Experts of a small language model: 256 SwiGLU neurons an expert, a softmax router.
Below are experts of layer 2 (counted from 0) of a mixture-of-experts language model. Rows are named router (the router's row for the expert) and show model dimensions 0-191. Each number is 500 + 40 x the weight over its row's rms, rounded and kept within 0 to 999. Numbers have three digits each.
After each expert's rows: a language model's description of what the expert responds to; "mostly gets" lists some tokens that are sent to it at least half of the time. This comes from a sample of Wikipedia text that the model never trained on.

# expert 25
router:518510443528389498512405564501548446510522515480503572494515484553554430503551452483528493468524433451513440471462493474473564491489519465444464530504558496513462407500504557478410538545465473477527566480527481466469528467533479550455486463525487503510486547488504511522490480517476435466492484461482507475420471539566508476486492527495518506496531416517597515570455480535500574446560464506434522529476478480544459567495481436475495512544516515525549499495528455471456596539556555501570550482486523506528480447427556587551496515557560524480549464517470516456505560467545462510
Poll tables, first names. Pipe separators in opinion-poll and election-result tables with percentages, plus given names and first pieces of sports players' names, such as Iv-ory, Steve.
mostly gets: " ESPN", " Andrew", " Will", " Steve", " Dave", " Inc"

# expert 38
router:523449517464474429500535469509428447563525527493485490449517499535523428529549514526475464428483463437472485493495465532415505483544484496434482573509531458513424416503516516537455487482476465509534505488492569485427518499546499512511449509422514484448489555570569457509436511520512609537496578490482467434489436487512490481477402508498597549503509414506534436469511549511536419452482528533459528474523509509463455507492470528533473480474540518479502550486467444439570541511545508491543461438542489564558563504512540487476544461578470521512494477456492509504580512530548538474
Relative and referring words. Relative and anaphoric words such as that, which, such, other, then, later, especially "that of" and "commented that".
mostly gets: " that", " which", " such", " other", " then", " later"

# expert 34
router:538497427550461502557561482487455479462429476489498440474543418463539462502490425496560519515553522487518519499512507457449533576431522511504475438556478540531407481483562499494438454487502458476562544445496472547450493481541504508462502503521520462515525555474557476482511499482469483494513516595558569464467519529578496421482426504516509498504536459499596522528455504451487555454572511497429449453436536503448514489428532483516517508501445515421503506434489539538465499506555495515533515481459526502492503450460488482498497534544543469484519534467377488520385470569508482468
Digits in coordinates. Decimal digits within latitude/longitude coordinates such as 41.4969°N, plus commas and some names like Sand, Leon, Rock.
mostly gets: " Leon", " Rock", " aut", " Walter", " bass", " Hast"

# expert 15
router:435473567509539438483512497461550547469488547518525524519522520548514470473430524543513527468436509514513409517544502434449447506470393492477504438543442486540539495410512560549493511550478516452518431499553467563494489518526477539470557545537413539527541468516499514454492526490560423506566497466515512552530547458495420541523579494535484470517564458513401497519526473559542482565516519506529446504488503559455524494445486509527505541488542535471465432496523524458481475502489544562482526466483495566473487525570473470550481516559467540539454499465550592482458484517458437561
Surname and place endings. Final syllables of English-style surnames and place names, such as -ford, -ley, -ton, -son, -shire, as in Rush-den, Tous-son.
mostly gets: "ford", "stein", "ington", "ley", "no", "chester"

# expert 12
router:484412543528569446480442459436497573418440499493527462491439479442553556470511450534435555479484563495520571484557502531515507520555435481460518544547527504498505474445451409461556502515486526512447476493435521548541449513462460467526518473463459500548493490563508457433443449486486477444497471448468468485543525508499476502491544546479576491507504566455452509518464522479446492504491435460552433443474527562499501503516528606497508471504538554542454477435446560520472468429515469530492497547466543491487458483476509526531483561447528457513483422462548483491529535549452465559
Foreign surname fragments. Inner word pieces of non-English, mostly Slavic or Turkish, proper names right after a capital, like Z-isk-in, K-ier-kegaard, Y-ek-aterina.
mostly gets: "ł", "gy", "kh", " Now", "zh", "ę"

# expert 10
router:497504527452538501520449509488493536571516470506525439506509558516495545585456498484511445476507525519529456490556500434524415446420483566496581522458470513529592580463538534446474496497480473528538465564537498489505555504520480541554463454545552526508511514517491497509455536447495499510542512582530486498472489438546510530527578577492474476504463574446479506595579504503588535461425439501484523482556461491486502457480500490497504454518509487539505482502509518539482473561579498473424558454507496400539546483492481459589481531485506490595501496443461498495445426496484481565
Institutional name words. Words and suffixes inside names of institutions and political bodies, such as State, National, Democratic, San, and Jud-icial, Organ-ic.
mostly gets: " San", " State", " Democratic", " National", " Union", " Pre"

# expert 33
router:432521442480518473403488555475556433478531478509506464587572485499521539533468510442493481534516523548489524567442506456447460535472535475557539486488451502592451516543514494446429469537537493478501401507460520464498481548498465491575532514453587525489450537501495508427466525486568466571520524458485550454484494484474547559483434483439484480499498525497502477464509546461501512456520461551522483442596465497533549536480506486537480506488408465568515473535466501571513466534495445484485434568507527468523559530544540544515504463551534525562527482502491509581458504497547401504
Military and war vocabulary. Military words in biographies and battle articles, such as general, Army, coup, enemy, plus punctuation and digits in date ranges.
mostly gets: " military", " Army", " army", " kn", "onnaissance", " Corps"

# expert 6
router:517460449570476503488544490495537468493552492494461480523502517467514441534501505482481509581540556469492530525511512428469498440510406527549472518468539458510471486466425455550506510532505535516526545466476426408460452474435581500569533452485523460503535517543549505494490484553420550474520499554502526499533487531461533489456484506451529606472572492423455553451446546510548508475514531459484532497491433419447576502529441457499463532589491427450526547510479466465453519537511468456526471514549425470418538493574542503493555473570491487549485502518482465486518488546550540484
Biographical life events. Verbs and kin nouns in biographies after he/she, like married, died, graduated, wife, son, plus commas and connectives in such passages.
mostly gets: " died", " married", " brother", " wife", " daughter", " son"

# expert 9
router:439514463466538482586449470526517553512424482506499549430416470494468525486449425492479583538467532554488547524561497479472505563473569418435487475435500486527483589478511427512534540500497558451422560436471531571463523462534519463554558464537495489442531512502465469530464509464569502507443496530472500451544577510549522564459583522524499452500455498509510501501509446460505541514488509490519499499474510504508499517508555535448488475576521529563509568540553571529508475438485549488538513549518573518500518501512464531474478453500431468443528421590490487458473499499520504541
Footballer and officeholder infoboxes. Column headers and cells in football career tables, such as Apps, Goals, DF, MF, and Preceded by lines in officeholder infoboxes.
mostly gets: " Preceded", " Apps", " DF", " MF", " Goals", " FW"

# expert 13
router:526538439489486529523560480472560538483463441519481441539525565571448492477525485475539462505509473440545472522484511429489471508538447523436449481486551444504542528444399537501551501529553508539469460453535485507519521504500487526558490463442497568576430512439474455506420507513437508449495445555438498530468451535462448527508470504388503553492450576442459518458493530487500486484431490511488439499476453537435523490482488450487513475547545461498533485511467445472573527558463442553516470483544478506549489508460477457534531451472530487494471566504470391526542417513478532548
Ideas, religion, publishing. Nouns and suffixes about ideas, religion and publishing, such as -ism, religions, essays, Press, plus year digits in book citations.
mostly gets: " education", " Press", "ism", "?", " books", "..."

# expert 2
router:512554493509451579514456524435483432442568549497476579513536446439463446514541513538458453459520504388489491517462503528508474507526530488412470568497511441498550445500485537521501495488475450549537516510551543410546467481558543482467514476509506525507463564509523506559466468557521518511485495514467532436482412521477562484478520533427531551482537515555531469443518566546477529463583534482575574531466496413471425492561414433456471528484495497481545531487504438456495549529535510511504466515528477520462519557521526472476540522552471490465480498466478512455588523487530457454
Auxiliaries and year digits. Auxiliary verbs like have, having, been, being, be, had, plus the first digit of years and numbers, as in 1992, 2025.
mostly gets: " have", " being", " having", " been", " has", " be"

# expert 17
router:542599543501532542527524528520471401501551520501519475482569439422421458528525486547474538455486503474488494525442497582504493516522548489472516547478586450467458523465508538566500589492434407553563483477486492438520519471571487524434424546478515425506503501514547522544508512535505546462508484457578458491515454541523560516503400435541550476485506479587473485428476546534474499445490492452501495499477505543501523565557471456437510483535519475495477476481453442467566499459474506492493476547495449525512555461530526502473491540533469519443517489564498575478521508485486547434
Quantifiers and adverbs. Quantity words and adverbs before than, to or of in running prose, such as more, some, only, most, and the particle up in turned up.
mostly gets: " more", " some", " most", " many", " only", " any"

# expert 7
router:542407564547548514457496479450534607487491500489477507504493461499486545492486534565519539495500522513497492473472495457450484411483445551530549563480489485514470438562533465503514498490547484594565455444454525509536527532452542490517499512542482512532478454523506489430459529479493437436561485478496472537536442450478476460490552475525524435507504428401460530523525495553485445533460529482494491557563489508544502493477513511583513586512514527491552442522467560517410443473542548559475553533594486536440548513508492505533468494469564482539492433537555523510481515586459522560
Mid-name word pieces. Inner fragments of proper names and rare words, often in tables of sports or racing results, as in Am-her-st, Em-ap, Pal-pat-ine.
mostly gets: " Williams", " master", " Ford", " Russell", " Hold", " Fitz"

# expert 26
router:522530426501422449544515446485461464507496514503478540463521439521562506502496464504551497426525428439486504500507481561498504547527524469448470520491421492564508478509483490547596547488544542544469586507544492464499518450507528497513459447513539503445548533460441441549509500515561509438487499481500552504539499531512451517438521547512448519499431458572576593444472485507425511447539467541467504490509508483487468465527521497524521497492481539383506504512455429521521465544540460554531495492505518493483495593502558529505482415488518490462518452446415546447429466499611504501
Zero inside years. The 0 in years and seasons written 2-0-26 or 2021–2022, in sports career tables, plus name starts like Raj, Mc, Sh.
mostly gets: " Raj", " Mc", " Dh", " Dubai", " Dun", " ac"

# expert 22
router:538501439444423532543431482572429440546512470482472544560459482575541467439522565502494462500465498453461487428530523475523527502560470494448455485477486568520519423563477457476524492513530481489547532447474468471498465497526513439562484475509482486439436538547490545545448535526473427575485440457467470487533523565484514539436552403492540485486517543503548537478525477511470507510501477484460565567475486479547420478565482468453469548422490560467521520504528477424478451512502520479528465528481464554469516548460562516564531537593496480538497479477517543519506520511584539535
Articles and table separators. Mostly "the" after for or in, plus table pipes, list dashes and line breaks in tables and lists.
mostly gets: " São", " humans", " phot", " lb"

# expert 32
router:511478544540454520561511478488504478428533521513489546544481524478526471452538568517438483488420481437512488458479498571567466499493543464488451568549486529527519461491498579516490479429517512536498566579550569433467454555478528540511546449487563494474503456516500486537541423594473454533480537445460524565471477499474528407516575493494488587472539509487541552489517435497568501490513590518449583499547508461508528495440510413572514491451492521507469436554510483535425537501471466471478504500496492512479532499514479505527506572514519449530515532450557498544581505459561488496
Capitalized name initials. Single capital letters starting a name or standing as an initial, like J. Reynolds, R. zacatec, B-acteria, P-eschke.
mostly gets: " P", " J", " R", " C", " B", " F"